Experts of a small language model.
Size: width 192, vocabulary 8192, 31.7M parameters.
Experts: 32 experts in each of 8 layers, 192 GeGLU neurons an expert, 2 picks a token, a softmax router.
Training: a variant of Muon for the experts, 6797 steps.
Below are experts of layer 2 (counted from 0) of a mixture-of-experts language model. Rows are named router (the router's row for the expert), gate (a neuron's input weights, with its number), up (a neuron's input weights, with its number) and show model dimensions 0-191. Each number is 128 + 24 x the weight over its row's rms, rounded and kept within 0 to 255. Numbers have three digits each.
Before each expert's rows: a language model's description of what the expert responds to; "gets" lists some tokens that make up at least twice as much of what it gets as of all text. This comes from a sample of Wikipedia text that the model never trained on. Tokens count by the router's weight.

# expert 21
It responds to: Suffixes, to, parentheses. Inflectional and derivational endings such as -ing, -ed, -ly and -al, plus the word to, opening parentheses and hyphens.
gets: " (", " to", "-", "ing", "ed", "al"
router:136125159140142131111170129133135123099125109152172153164095144137160159141130116108111105148170101115118134092113140126123110123142150139158124097140142126094153108172088115149178118130143100155121149127110153163107104093132130092155114108163117169150093135186099146165157130107104156124123156166102160132129127104138097133123093090133128144122188106163104138126090111089138129132124193123113130116150086097141133114141093151107140138158093122124107081103162085106104163123103158128083117132149163098121098133098152103124113145139108121093141136170130121116124117094149096150
gate3:122149107140112106130118152091147148110140128125124090177109125114142119129161142132115134103082154131135149122130135155102114103100136133174184112106147127127112112129119092148077120130168161142166091119084125095137145123154145105114157135131153113127149168144127140123153111122140142113150109116100174134110144153095075145101113082134115116095181117171137093147125093172156085118131148144157124093158095160127144062128156128134104123107129112181080093143123129161101135130146134126141111135172160143112118133160123130119112132122134127150113146123148090175154122150156071099
up3:102131099126155133125160110144112085158116132133165103096123109071103117155129184140102127154122092158142088171103127106145122120158120150073170107146094127114125126138106173104153112119140105086129152145163127098120066101127115161115121101119092108145136130113119080115140133119137135168152096139158092114136132113119144124143169142149094135098120128117120180120140129124163162127146121121136126172086117101146104143123151118138149097137136181083177133104083120102166130161118157172149156166103129118121106169136130153139131145138104111121128137108094145138152101119101153134

# expert 1
It responds to: Headings and line breaks. Line breaks and = signs of wiki section headings and title lines, plus opening words after them like In, On, See.
gets: "=", "\n\n", "\n", " =", " In", "In"
router:157153099109125125139113133162137077133148140111122120157112197108142139154113118171091133123128145100101122098128083128111129099152136147155158118113137127191090150115147132114134109116129185144193105130112152147120106091107133163133110128084174115135100115136076154142119103122152128133082148103117140094131143192141089067153138139107150137145140090131136117096178090150102124129087111148141105127152116154127109118150115157137089131151133098127118125146147086161153121167130117138129117124086128140167152129126130127124142148154120131120131144176142127120148140103100133088
gate0:125121146131136153093129152154126108163105149110116127116161134063143163130098119140131133130126123137148168157122108141108076102116099120088138139116124116152166136098108175151112143131087151142154115134104124137106086132109172128157116138112127157125137119166146163122130177148085116126103170160135128125117159114151099121151126110103165153124139122116129118126134126149175179156110121159123117119155089141119134145139111137087114107134102143148147138121137067166081136108115118146105112128143082082169127124098156113116112136122180142081058131120173114128167130177108119146
up0:135121119139114124137110147082138134105096092090146166168165123144127145100165179124119140179149141133154127110143148118187138109150137161137128126137111132114070118152171105093131088105152106144148130129157111137156145085152088141145125150125131088114102179119110094155121098156096097136115121085136134095136112100122117124106160126140104120139090148140112108157135062128127173119117102111076116119152131149143122129116144133141126137158153114102095122130151166119203152109085113111121150121102124131112112150159171126164110120134095139153124118119107165148124109145088140105

# expert 26
It responds to: Units and statistics. Units and symbols in census and coordinate text, such as %, °, ″, per, km, and digits inside decimal figures.
gets: "%", "°", "{", "″", "/", " km"
router:102190170114138136098149105129120116135137123105124128140088117165131112158122118170115158091142170112125151127156113135155130157125162152153089095070107131135096131114159127127121148135128098108096120123195125127185104120104137136125145125107145113085119153111107063125120128122167121097144162153137103110117079152092119149121096144153128161142160122146101105157144167135112099098130105141100161171133121132112160117127130149084145121136141125156121103105094131159148135089115154132131117143116135172120156095111155156192089137146125135129165138115139110091094108128100146125
gate0:120121143102078118099096132146139132113166117123141106154131146102128148133151117128166135119096146137106084098146144115157122143122146135113105136122161110107098146117139145153150163127071104098138118149129121127090103106105150115160146138177173187127138133155096102136112116101107140088170113132164129092074158121121143128140132163097145137149088103142126135116159143124133111118123113078143087119151168132136142110132099124157077128133150165140121120155134152128132128180129145083174127097104065144104095139104143104141131160145124145153138087115102143095130120114167177167
up0:100096167099062115140114153150152149129140093149173125140133126136097125165144121161129149125109135150158069173146115116103098114112128121156081144070111161143151140152090111138126091118091123168152113133159166148131133141121126104122138149110125181100169126122121097124147127142126131108140107128152099106108113101168073119103104174138132109137124092108150155121136132118098121134141148159147091104108140149128121128178138153123153127148134132142071103157139151111134141085126152088148141127094120110061136115144144167131121109100152117122147119094100137150135131136156090151

# expert 17
It responds to: Table separators. Pipe characters between table cells, especially after numbers in results and election tables, plus en dashes and semicolons in score and year lists.
gets: " |", "–", ";", "|", " †"
router:124111163144113087147100120125150162129123176155119097130163102136076107088175124155100132099077116133084112081150104122133097128142159113093109092127140152146149156112170112129128152116114117102152157128102135138125151128161106114175135111099106121135137136120165115093154126135173140123127146110149096109134112095158119186154167149087118130143082131102150073124151162148127125116115156124130098168136119143117145182165097096107103117117116158130096110089140123108129083162132137139137120101105125186139119148119161110115152101100131132121147138152117138138095143109160122144
gate0:098096143133135132147112146173125159127076083096166085123148076150069153162148146135112131117098116119087116127190152159114136100105143131108103120134162181171122145149128159124099133127094163139173123149112095112138100096126178130112119127160129131110129138090129139135146117137099074143128156103123145114107176133113113153088156106115174132135122123116171128133148118111142133155095130146098170099065165105077100113078168143127126095145139148128120128168129127158129128122116128149118122131119114112127110147134104134126127130143137155125157156092124106099128130133149138145
up0:130123140137122146140130164149134153128083115087124090124147141137113084166094087152096139154119105100124126100128103159104156096065144143100131135159194140165101150113097152126135115114112121108154143141130152113136122096148159114116105122151143168105142153110117120138128120136097107136143165117163138030122118123099173152104148117106173158138117107086172153095125114093134140127125153133102162112075113141077123134123099140130115157120109153135152113127155122108065133167128134159093137143114118138151128165140126101133139125115129128131142138133142111134141124117176173129

# expert 20
It responds to: Proper-noun endings and institutions. Final n or ian of place and people names, and words in institution or war names, such as University, War, British, National.
gets: "n", "i", "ic", " University", "ian", " War"
router:147153167090122089136107106094109151122148109135129142084123130098153161165112158138096150149156091149105095138158098133103123125137146152113084093109191164113146136123108139124070145133111198098151134123149108094096103133156171150144086143162123114151106147123117140178165144099122149143134102102101143165127090072115145160111122165098149123136138121129100100119074106166105116106125134112120164125157155154098118166168152137121113106124139152154136127118125168118116153149151135133121169099148130117137127143103125107139160118132148119131126121152155156123108100128099129107
gate3:142135112096154150151072096086115143152141078111140131153151102150131159148125152131143089161120102146164120130153122129177105126121157123156144117151127097147100093130109159102127127116156139074121106107095150145158136145129108129116153107148134109122144150151146144138113154152119134112118173152161101114175116167132126126148059105140136112139133159118098154111102120114073144143138144132105138156155146131160095118109143098161105126087112086077158124112129169118155130104096137120090148104134118111138104128146119119091171132059168109150123116099122109133084108134125157105
up3:140151091132166124124131109096184126158151101128107171133152166139156122166130137108150140151103154142154112104099082167150157099099173133145152129161148087112095114100146142142153107118141150121077134112109133106147122082117146133099149141141079109110175132132152175156157119137132137175167130101167161156142123150126139177162087123146145102121112119142125118126140121126103182130123122126115141128145144118116099105090143111155114155098092119136132124089165149115132132075132088095096145106119126106138108115085130142090142145095164149119118087120123102111126106107129153105

# expert 18
It responds to: Of and table pipes. The preposition of in phrases like one of and University of, and the pipe starting a new table row.
gets: " of", "|", " part", " number", "ary", " No"
router:147129134162132188153121132134124155133155154119088122130129184142129193155137151146101135131189157090094150145127098126167112121128125153099107116116134135148119119090159156134112133132130157120185160091096111139088098152139118138102129102139120122144164133149158092125138127092140150112169144073160128144106105108147128141140155103132139074148139130138143078150127144161095120112121172141105147155125131160134125172135114084065113132117153094108118094129138122155151139135153110105106129117146118165096109129123145108139141118111148074141136108124141138096129086147153138169
gate0:140112130132161106127124126084145153138126097117135128122153138136129136148139141096156126148093129095151133148157141132154124144097154119100086117136154156132184132166113137133080103097141133129082143120121143139151130159153134085151139132124127090147168073167130128125131090113124153124098139137157084137142160140113123082103128140074195147138116115077127097151124089150117169183123151154115118141118136159110107125089144129058091107138109136142148121125111101157096151088148153107140071138150108124122128129121106119158146154149140146126161099148137133110115110126077103167
up0:126172115125122163135138115142107105100118143128178116090146106137141125155084143140105137099138117146148120132100129136166131125142157128136126137099087155155097162091157180078151097129114096143161142166127112060162147103130109157124119098128142106112129182117120127171124107119150151156111135115101147106148143125113114184149143125163116133207109130135119159104108162080142096124132119061119092132138120103136195121137113102098186093117110112130136146138109129114158132129109124115158127132149160082121119107147140126093117136163126131132130108110116125120138118141107150115

# expert 7
It responds to: Articles and closing brackets. Mostly the after a preposition and sentence-ending periods, plus closing } or ] in superscript markup such as m^{2}.
gets: " the", ".", "}", " in", "]", ")"
router:137121082164098158112099158126148109117140145149052133091129127150127100138109129111123102181185176135103097110129123081127108149158156104118103147100125149122141108118152109146148119100127130096093156150115104095093152154114111147128127121135095094119091137119170121125143109121112148118135159093100117136114097130134112136160142153148126128163082130118128113169111100135114105075104121169111135169097109134106133121141118163128140085108150147134105089117154163148179133140134144116174092133167138136131150155123119145106143089112131075154120167105118144142099164161117119119
gate0:126125143144126111154108134172118094112144130133152123130142125139134116142134134132147137116134090133132155128189131119121134121160087147168196161151120054151139106137112151112098103119103141110152059097143133122138176158122135130076179141101121132117111164133143151128087143138142133084132138140091092102120133101163127160130139143144158168088162136157071166119108137126078141163083140109157165115095117178127132131143134135110122137110112108111121153134110127137097168110091132120118161159104141101138104159098095132129129092139126137131134113146135118107115121144168088131
up0:163156093144111096134112162098136114133116135097105141131151112076178160092096095150081122161149108159128120114105082142102093115110161139150108096151133111122139116149135148143127137094124156123098142156124136148113137102130104129153139124103145130123140125119117110178148107064097097161145122152111119123159135158120148153119106097136162132153104165128133096162151144137167153136091146083082147090114147112113145137108133100170141175131107148155143144180123147076130099137152166125157141146159122112140109136108154116150111145090131122135095083111167123090130105100111124106

# expert 2
It responds to: Prepositions and word endings. Prepositions after verbs or nouns, such as by, for, as, with, from, at, plus final pieces like e, d, er and closing quotes.
gets: "e", " by", " for", " as", " on", "\""
router:106129105128114170149158149143118142117136149137102134126139124115152092149131138109136118150161075143204106099159097068181149128130125133159154062173110149110110134140090107139061112113139085164114150167124172142097096094191140105128106116073101161120127125150131136138131120124092107131154127130147142132119130090123126158134172107129131152115140129099141092119154138112123154150123154148113147105116108143145125110166095115153146160142129105122116131141102150163154127131111128106143126118124123107117129134114140093137097120117146104164134126096149140106091110135127102195
gate0:103106152099143138084073110189167115134128136133079130117096155123122120099144076148122115066127114123119092157116139122111140123144138143100120105141095097122165142089143121132101078116140145140124120135153154118135120144113078147112155126161074092177132120137126149144091095120162129116124116147084141135116150130115138114122144101121136133164165148096147142096134143119141102158093150095111106121120135102131110188147145136153116148132143158147149126092119089143135107138130131126136179150118125099111090134141155128183100159106136163142100121143139145200150162145121127149
up0:114122107139142101133154133113121148131134128138166114148120118143126158126110143110135169169086146133111162120134151118150131159089129155185117143119137131139112132158159149121111154111150107118132142063160087149126106123139094103164106155121148139120150158152140115086127113099126089148112150102132083109141104128162090158140150147096132091083107128093108146099125119141160125125166102153176149124086116095152120105159088143150131148142142154087137120140153100153123139104117147113159065085130135128110152100093102119118116139139132132097127198144126131086099110150099174092

# expert 15
It responds to: Clause openers and pronouns. Commas and clause-starting words in narrative prose, such as that, which, he, they, when, but, often beginning a new clause.
gets: ",", " that", " he", " which", " it", " He"
router:079095089142124123113114176153101107110157121148091175130135123130099084125176171170118148140111123166129103098065152118112145161113126157158090164154120108113108132136143092108100165152150108146152117068098129099127141102115140139100103122177151114155102144103118139102141108121096063125151143129107145125140140157128125122151162123115171148151127149155153113101157114112131069161132136119133113108134166162135143096167125148122128110112138100149127134138133125153140147142122141156123161141104099157118112133112169110118149130073131096144115119154126147099139166150125137100
gate0:111185109133131127097102151150186158104100135088131135092094129101160128140118149131128119100126106099144144123083119122107087132113132157144073169138097148126168152116117148140123129091155114153118160125133116099164103139138149148099140114128140130153133131128123159093143155151118095137156096120129105175159086153154147144156119154120139124136114141162118116099158142176130103145086100122129144106145110131138163100167107085146079128104104112114139133137134125108108119135088131158129145154127162139108097128115178109155149171073108105085147154101086170086098137132119124130
up0:115125090097157113147143112138106113121115103134155165140150164116121155105107085109135108153133135138098164118167102113108109120113116129061145112104143137156104103108153188109117113096161123087100123154114127122128118105113134118124156116139166124125110147115176091120182108148172163114147130121134130118141110089156170103153199111093143120118114132090126116156114142100137167133195132131116125115142104123120165140146131113145153161109132128161096124107098159150146100166162144096134110126140176149084094167135124130124168149102144119135092128136102111169140123112113099140

# expert 25
It responds to: Empty cells, a-syllables. Blank table cells and syllables ending in a inside names, often Japanese, Slavic or Spanish, such as ma, za, ka.
gets: "  ", "k", "da", "la", "ma", "ka"
router:103086103127157121141152092108168120145157101122162142137128127131142100149143109102092129163133127135143113169135155153126136166142159126134163123147138131139164134157130127109156119106135131120100094130106085109083153135158082100103117160118131096112126126078107147105111131136110141122132111118123132163109144118142103120120112150050116110174118102096153107117132151126115161133128122139099135143126174110123071095110141149172089152100158132129211127098143130101148071131149132119107105115120092135111134174110138110181090131123135100164100109126098136136123180139112130125
gate1:122109152132131139110153137142146119144142132152111134123155143116122089115122136135120139139110135126121125099171157127122178129067138180166104083171110156081124123127171176129123118128131115133100131112157126078146125104123168136095157160115104126106072100113116126136145166092163135120160099157132136138113159113114152164129116119135111108135139111158121095109152138143113113100108090149146075148083112114140093160142122113125098143129136112119145109164144171144143125115119084153110090133138158114103111091160106120187090132140091102139151135098084097157116141129095094168
up1:180164165148112106172129127085118099137095128086165099104134103165085119149095095119115148133129149136120147113134188178130120109121143169136103126124118128117098164127159143098158142155175129100132146102161115149113085106131166120128159156115073110108167096112148143138145164100138084089129099158098187150129170095118135141174093124139162137153146117142102112131138138096148135117133102141119149120146124141085115140122126087151146133133134110101153125149117100122097162124142123135115119113132129159110101140138153089163112096144148154117170138137083108108141139110134119124

# expert 5
It responds to: Numbers and years. Number tokens, mostly years and counts in dates, citations and table cells, such as March 2010, in 1986, 7,747.
gets: " 1", " 0", " 2", " 3", " 4", " 6"
router:124132143170136108111132107122120141130123127089136147077110121134139154100146166156127126147146101118098165106133145134086165132164106100112143113127104131142103109085128128124137158118134133120134132123113109128096111149138123174109100150140145154114145173143122137138152130142122130137158089141118075132098099112148125154158087151089153121135096187103140132117099126199070103096113100118116129146099150147140083138146137151103139122134132154157162125104145152147099121125141141140136121121136158135149170146176141160107173065111067119095141103105100107147101161161093161106
gate0:120154134110099169194145123158114112146137098125145123112142139153142131137153152127089151130157171127092132112122110086120106160167099127106129183125166146146136112086096147103097150131149142149141132097125168157099094161121110083117098170161086140129139112101116158093114132117116113114120140135122145156140107117112128128132129100129151145099111113151122120093107125144071106093084093159136099162102131130134135118139074132156140136132139116126080095183129105117155098108123154143143161094076161136162124110165108138152185118106152129116137114156138134111136137120160132158
up0:128124120139162090080144160135142150130134137114130135145107107066119128133109134113140154142100129107142147146152130183118129108109149158179113089089106142094123110161138096157179120158116126129133146184117110138137127102125162180137136115096106114134140120153075117131144128112103125090101118144125166111136156111189111130111144150090139113147154090116170151148164130129164126173121175117149185091132119116135111150100129126092099118128130142155189139085132120093139128146137114133146102149135114105079106132100137134134097118168126085112130137097106125150139094095107121111

# expert 22
It responds to: Determiners and modifiers. Words after a preposition or article opening a noun phrase: the, his, first, second, northern, former.
gets: " the", " The", " his", " first", "The", " their"
router:138099186103107124163129131150099104172123115157072104108126154155095123086084129115103130121100185109168130097124135137167083142131138166065137156127103132127095115100174135127153133123116124129135094131134107133133119154103126156114182125143131129122091096133126136155154164106122094139143123147116123130121065136107118128131104126120168133079133131168087137109146121164150118157126122163149116162092099193122122159171147135139143111183135084139116135150109133120114154139120118082124124115158109113149157126140115167134142119152142098123106147140116141121139123109167156117
gate0:132166104162085081125126112133108141097128145133162112141142164106095139145092133119117089108121117121124171158138083132142084118130105144147120148087123149140151113144145123134122117114162124077126121149141113153181090107113162152132118196143151132150149111115144101105164135106134119140118130136103193113173153140118082125134122100136125159179131118135163148105141116138162072088132083128123166142114120161133154115147127138131148106104148145149106131087129111110118129140138097093130136134153174151096113088168110127090151120134094097183098122101114118132121130161098147130
up0:175104108110122105097117117114141157156101087102148112136099142108123120149114109094143157090142111152112139137123101088122144080141128087131144205129138176139142164107143089187120157092159128143092116105150106140101094134085140096156111132118121099153138124112131077142135150103133142097126129115134106120121131159160135103107155120090132181178122160151151085116126102087108129123092163120125135109122186122125146158129102143129141134075142121122119173145124171141172085153128155140174107139116125135145149113091103109134133121143138124147115128139135111142113137144163125127

# expert 0
It responds to: Line ends, closing parens. Line breaks ending list or table rows in infoboxes and stats, plus closing parentheses after abbreviations or numbers, such as (India) and (BSE).
gets: "\n", ")", "ine", "\n\n", " /", "\n "
router:142146114138117152141145121128104170085125102141102134089096147163124151164105121085129120156148097089131107122155091163161073149151166127085112112074140146116110091116178165158159125109154104102091115103125157117104163130122140145152138105095080093138156151138132114129109099158110149123111136143166164164113152124133111139135145145148131148133116129086128119108133118146104120126159182136119100119116126102102117112147117112107112150082111161153126118175168140144190119119113149104113145105075169147137134174121108087140149105146107136136151136142118105113103134129112098130
gate0:100097097194136139125163115145158123093150093086144114155112145143137146135107166109107153109119117130132122131133074165122143142157135174142097140165117104147094120117146118166106132132112144146147122127137140131144125133146131108126117141173144124123135069179122133137106130164168116142128118145078118116134144153149101120179179098118103118083105119125113138108111082147114127116175090114158126125107177146146140106145053117103159128082086100127144105098117151142132119137124123150132169124127110112128142146127085112093140146141146141103116114100103145095177150153095148142
up0:155125143105172132103108180099089139136138146164070144120182139099118103154112138148146134115124111133101113127140113127106122133129125148083131134132116110117125128148143135110141122099143136103087137106120131151132147122128088113117159094090094131097101169114109114157139136156091121153079142130153163118135109146102154109135139160120115160172130152103125084127130146145156125178124102104101111113125059111140118155103120112142141167161173157117093129142105109155102124131173162126075121190156154170139124134142150110090160110122145102116136098156134140148110090088164116121

# expert 19
It responds to: Apostrophes, dashes, foreign names. Possessive apostrophes, spaced en or em dashes, and letter pieces inside foreign names, including Cyrillic and accented Spanish names.
gets: "'", "o", " –", " -", " —", "ll"
router:176117148112152180082113098123107114126128170159141148077169099169124106151148120130074149156137114098104123136147116111098151143120098122163123133162103149153141095106088124107119124137114111161111143147111143145146145130102101083122121147113137126112167154104114119075127130150149155150130112127156104088114170136153147089141137130107106146089159115085138132133082093109103148119163154104131141150161122135136111142146084175137106115149151181156157178116151113152119129121102154125129095118148096124125125134129095164126145121096140140115132128088104128110126089148142080165
gate0:111140139149158157093157128100125129072098170125117130138086178122164145130129100108102107145141133127155093116142132130128154126121157152155145118137114108108094147116133153107131096135143139112205080121116119113125130138126094088090134148144107114104109181104160098100084082111125161152143085124151107098118072135140133114129141129165074125150131135149147153168089158176138136108160121110089144100133114160108153171160170087154118153115121168123135140146097101111130111113125138110130134151125162152103087148158138100137141130141128104110156135146131144102103113130109116129
up0:137136134108113096135092114139158129142136115154126090132145100116159135119134130141129080098120145128143106142120114136118127158142166159119088142125152107083147107121126148143140165106109128139081154111133144168143115146132156161137131130131152169108112081123123098110130123101137087128157166113117183133097185173158138140099148131099117125142107108144095094107181132071097157145113102109099111103125106095088112147150092127108172173135127093124114185126129128134117122151139128171174104142135127097125136158100110157136087104153111123110170164158167093146137110117111159145

# expert 11
It responds to: Plural s and in/is. Plural or possessive s endings, plus the word in and auxiliary verbs is, are, has, can before the or been.
gets: "s", " in", " is", " \"", " are", " has"
router:133128120138142155114102178111126154145112115139117150146155175089113156128140117159166132137109118138147174142127087157133129132170110131184139183126129101130141139115157145101113119118162088119074130141115145084155175098078104093178145129114106151170133122096095111135108105115124121166096139096153165122109113113110130114134082141144130152126118101135110123156127116106135139112094129129130105117132080148140118131134101135075149138092102131150126171160133101131124136141124165086122119114116160074162155101118155148163112115133115144166086121115173122081150151147114117138
gate0:152157137096127093160120154135111124191153134098099156132124132145144135101049125146174142137149138123144112161107149113143152115138151156113121090132101144167110118120101141134143155120109131164170128156143171161097083141122144112114121118116097144113091135091169080129106093160125151136152131144143102159149115081147162109106134107132121114120145093109087134146141125100107141118106096124118164118089095100105130169100105161127150167144148080156163121115089095120109105149117146155089113136148079139108149128126153121157094130111120150150139098121111115118119154166153138123
up0:119115151110158111128103064132111132136105135135091147156120106142157086111151160117127122115079163126110119116116115151180120120129149169156135140131149130111130133102122167154129106135163157115122117093119136137095149132156110146134166124143097115125164127111111124103138153076131089114129132122143101096083176088150137132105116127107190134088118100136125087143116110150139054147141143098119090132079103113111115158130093135124124110171135161140131142110125126159130122140105162107142112179162134099151122152126135078160175105156155123131144181141149098137100138103119126156

# expert 29
It responds to: Consonant name pieces. Consonant-heavy inner pieces of surnames and uncommon words, such as ton, ter, rs, st, in band line-ups and name lists.
gets: "t", "l", "r", "g", "st", "th"
router:133128070134101067161096162115139088164150157113106119104126116105123075139138147132127174127153124153122156137161143132137111105076134138113137135153174102080137090128099103179108124160113111117142119139133174132136133132125104138130142121162131171138158114148145123142099135130111118137168138121106155090110172097154158104155142153088086139095135132114086123124110145094192121154158102131148124125148089104112141163080118120136136108124153133117124120096117143128154109115118104185159094143156133117151123105171140137129115153135158152120089145110173114148111150126148145129
gate0:125102143167102129112146090118142109144170134132168129121133070157163151128106132160114150135154127141138139112138125131111152152165128108119094148121134118162114088097099151132116135164118154105093157129118138190136118139122170117130162107155107111097115130085139161111133160136135092115105125108083102123118090124160168117114137095154083134112161166149097170088093116125128121102154078125153144144127109126085114124131131163114105105129143150111111149141130120072146126154161151143110135081146091109114126083095175140141146097151114164121087160147158131114155162112149138131
up0:102146121139131133115104148125166141111100143102064179087113108118111124113131119136175159106077090154153126125128144127150143127074135143088113115129149130164118085115132147133100112119146176158182103122124108113078183113106127121133110109107118126117131126115144156100134127077124170130134181130094085080141103107136119167128112148125143105150124161120124142088117131104134167116122140168131107104147106176127133089110110118137134155140107110141145136154129129086144150131143127107144168124135152154138131161112135140134131125175203124113143132102098087181123122135132125138

# expert 3
It responds to: Capital-letter word starts. Single capital letters or capitalized opening pieces of names and words, often after a hyphen, quote or parenthesis, such as In-Vehicle, "Frodo", (JPN).
gets: "B", "M", "S", "L", "F", "H"
router:152138142115159147157136127125164156115162133144134120119127126168140124154123107117189103116109126131131155087136139092092107135110104110124133118127093142119076120113142114091143092105150138089100145122127098128121145152118097174146115103174127125156099096114143164151162107107126136067130101118175098105123146138089153115162148125101126153143094105155126164166167109086125132094115106177130083102097108122089153151146144083101152094154118169128119115125100157116125124137182099114159126124120130157128130120096105132091111161141125133136139138174115166163124168137127127154
gate0:100088115160109158126111129146107139141095135137121144109137129136117092120130146120137091169183090164107113133155096136125131124107115145134137130118107118127173128136166143156156130154097164114125152155156121143137130125124136126106131153091128108103105123121129123181119121106105126193088158178154148110105092161133120152158131138170092120107119143117065137105096150115171132159120144114102116153110143126122120141131140126108118087151133132137184133054159114117132146115156138103135056139160095118147156141072089137133088151113116121127102146110109165146148149163137108137
up0:137127123102109095076129086113089143146123146168126115149109098151122149155153089111129123112134125099119146122118114121120147107153125121153148115118123114101159100152124123103133093145130156113124149101165153174145145133131160084119112125084156104150140111124134123164127139127110104122127194127128120124090127170149099126147117110195147130110136124128098138157126124152141108160111143115138067120132106113126129154128126104108178102139144154163149164068141111131118117111097133167153069121165114129099141112084096168114088138133133112125141156090096167087156144148173119177

# expert 27
It responds to: Names, semicolons, also. First names like Thomas, John, George, the word United in United States, semicolons, slashes, and adverbs like also, later, all.
gets: ";", " also", " /", " United", " St", " all"
router:144105105159099126119176187132158146188155114109121146118135138130147109093132151149113145128131140156121124112139132170124121136098116150105139162127109164100100098134118123160123135087116149129103179129094132130112205115131090157100129159153117126145110144096102171104142149089137143114135127103137133114133105145101125106132132162140118177141136117104144152143090124136103084169106176100100099120101114139108087158160122134130117099129075163138123115125128199126152123149109144148115174141121117102129143115120119159136129109132144074117134135083131105160079148126099115107
gate0:106119092079134102103109100119140139140173118097140111104154141145132141174101169080139177096158130115148124130127152136143107120106146152150117168157124124165131148150149150116144143106122157151128135116110125137162103110116188110106142131122117155136121140124125113120127143121139121145112087087121129154124143117186110051134158084104119173135150110132142127176143143152124182106146146121080127115151114136149066143097097130129102172120099116153153134079082111104108072130122123117155122125134139152128140134094141120167108137133136142124133162107114082143086113142142120156
up0:139136130164101071125139125143131129133137110104136118088158176132123133114118112118129163127164156120078117126122128109157097104112141143101090114157127125140118132144155125139101130167151135103124170146121070147147122097152142169134097115181124144157114114126119090129135097146125127123138129130171111112146143127165068100131131070129111057156140104127150129134123119157161115110127121163089093140166119149107116140166112121136155153125078143162142153109140131147113120116108158150102100138097138113148144072143154121135112088126124096187174130123113090122132152183147103117

# expert 30
It responds to: Verbs and auxiliaries. Main verbs and auxiliaries in running prose, such as was, been, would, be, became, made, agreed, avoid.
gets: " was", " be", " were", " had", " been", " have"
router:136115112137135127089150089120124104148072149101151154146126136108126158107108105119130119113137161119143164140093129094129179121096145142158174125145108085139134121193144111133118154131190091121130133100121085114149123143143133123096113136159125128147116103110127183117125145123096141121140140143132135173114125125081149102123096144163109097091115136119136093134152103151156129139078118117119126156156134092166132110164159154132143107136127138149112135204103129081115165142072095123118123084086143153141145122102138108125147151135104136093106110142106116104172109109135142092
gate0:130153100106143103138121135135162078158089149121098111106140158104113135074137127104112102120151136147103110165123105116105160139158112183130095126092113144082167126130117136154151119162130146133092124108158113123095138144127107129126108147148154080137130146132094102175110094114162126157145115126129118145124134146172112143132139104097131094130128133137136117137155044133142160121092136114088171143118129102122137178106152135190155138138128152134148109113148139137065128132159087150123138073099133107143156121124138139155151163079133129155133157144177136111160122130120113133
up0:116160125061109138086127141147083130144127114115119150109130147150164078142096112121119127071106129179095122119154170115113131128129117087112124148129085088112125172155099113114155115153123122100128131131125150130116103142160132161105184133146149067101146135074137153088092113145138128147128151135152142134078145124143155170097118138150086137124104167130125128167122132154142101141168113170152143108097179114129129076123138151164120128098119150173140179147130104114140087112116124124117171161138115141122136114135116117116111140138151160137134113122110104099165147125120117117

# expert 24
It responds to: Letter a, non-Latin bytes. Word-final a in names like Mishra and Ibiza, colons after field labels, and byte pieces of Thai, Chinese and Cyrillic script.
gets: "a", ":", " m", "o", "u", "ow"
router:114139121140105118144138168150137175157104149118124139131126103117159122118164077146107105123131136158141128153104118124137143155103144155134135148103127186161129110107117153085166142093124169127120160133129140118120166155131128141157108080114162095110103121118144066083153112105117139127141138160121117104120147149131119198124154142125079112129120118095153158079108110120126136094147108132137125116135096118142138120104117144122124150126108129118103156117088142117139140111157153069147150112147108117124119131123105115141156104096132087129129156185119144187088187135062089134
gate0:090138159154136130116141083157179097139141136117156108103094116130119111119109135090174126106120139145136135071112129147099090105116108172137124168095126154130125098168154156147135093120117152129152120102126169115149139123115114185133154151103157145111110128114132081115092115125116111175119102163136185142116093122120100130128138094170121141108145102079102154120140110116135152151114098154131100145145123153146149162124156156116128173157131100111098141091124085103154147151171086110112106101134152147142098121121119118159125174138096151145153121120127139156169127130137127180
up0:156139132148099123121156136088148104133117150137172136155125123127130120124142100129120156131107106128122108114131115148087146134111140115113119131122104114130125102116112125129158100168134167085169108175063129104127123139133131148142117120119105104100132095139131138145081131140093140131140107136140128126144133162102124189124112089090151100145137129074116081152116141119100201148145131122179142084193128113120125074133169144076136108114101114129097161122119116119165151142157111179114134149104114127148126166144122146141106165184111120140118168148118144093133167123105089110

# expert 13
It responds to: List and number punctuation. Colons after infobox field labels, list dashes, periods and digits in tables of figures, such as Lyrics:, 52.2.
gets: ".", "-", ":", "1", "2", "0"
router:116103110145137117091180149135133165084102113128123121140146124156110154108129128123126117113145131151130129144113124098100089099128092113116091148099141144120121164111067139158136115154121150130118142146137122203133155112150112136144148172125124150129142120140193137154137175137101111124049129107138118115131105133147080130148137156101113088165185134119150156146139149150104108097114126125117102125102141096119179092133125077129142113144142106105149121106135118114158125152151125151157136127091140072167065121163114100126130092132111096089123133103153123157115120125124127148
gate3:095111133104140126133162133170187144149154176111161121123136103147134148136155134089177125087154133123134096141128144141084105166080156160123101099122140130110133113124115180114124126165125131130150143116158140114126163170117099109117098133154128124075103097165113118126155164087119113108114131119129158165183139139133186112159134163121173087091095130093134127101102114149135129107151148108095140115104126110128121124111103139112103144113161122111101086092149134121124102121138109159075156119148126124164131124102141117133087171165093123167140112135154101108129123131102125147
up3:143139161125129071144110108124115133132124115136074123125125116136085115118077140127150091091109094110134143153144141097109127148089114187128148122167116135156113159136131122152141153168109134117114174118156149153094100074128206130090109136159110137108152113094149127103114113105156131131167112167138148162137108145159114133115128111136094133133097095125138127123073111140133132123100100105168142156128125105152123140095102102149118110083084112129139134140139094122147173164157151181129127138145147118115138127117124139091169105161139142121177103113100128131140164099122150160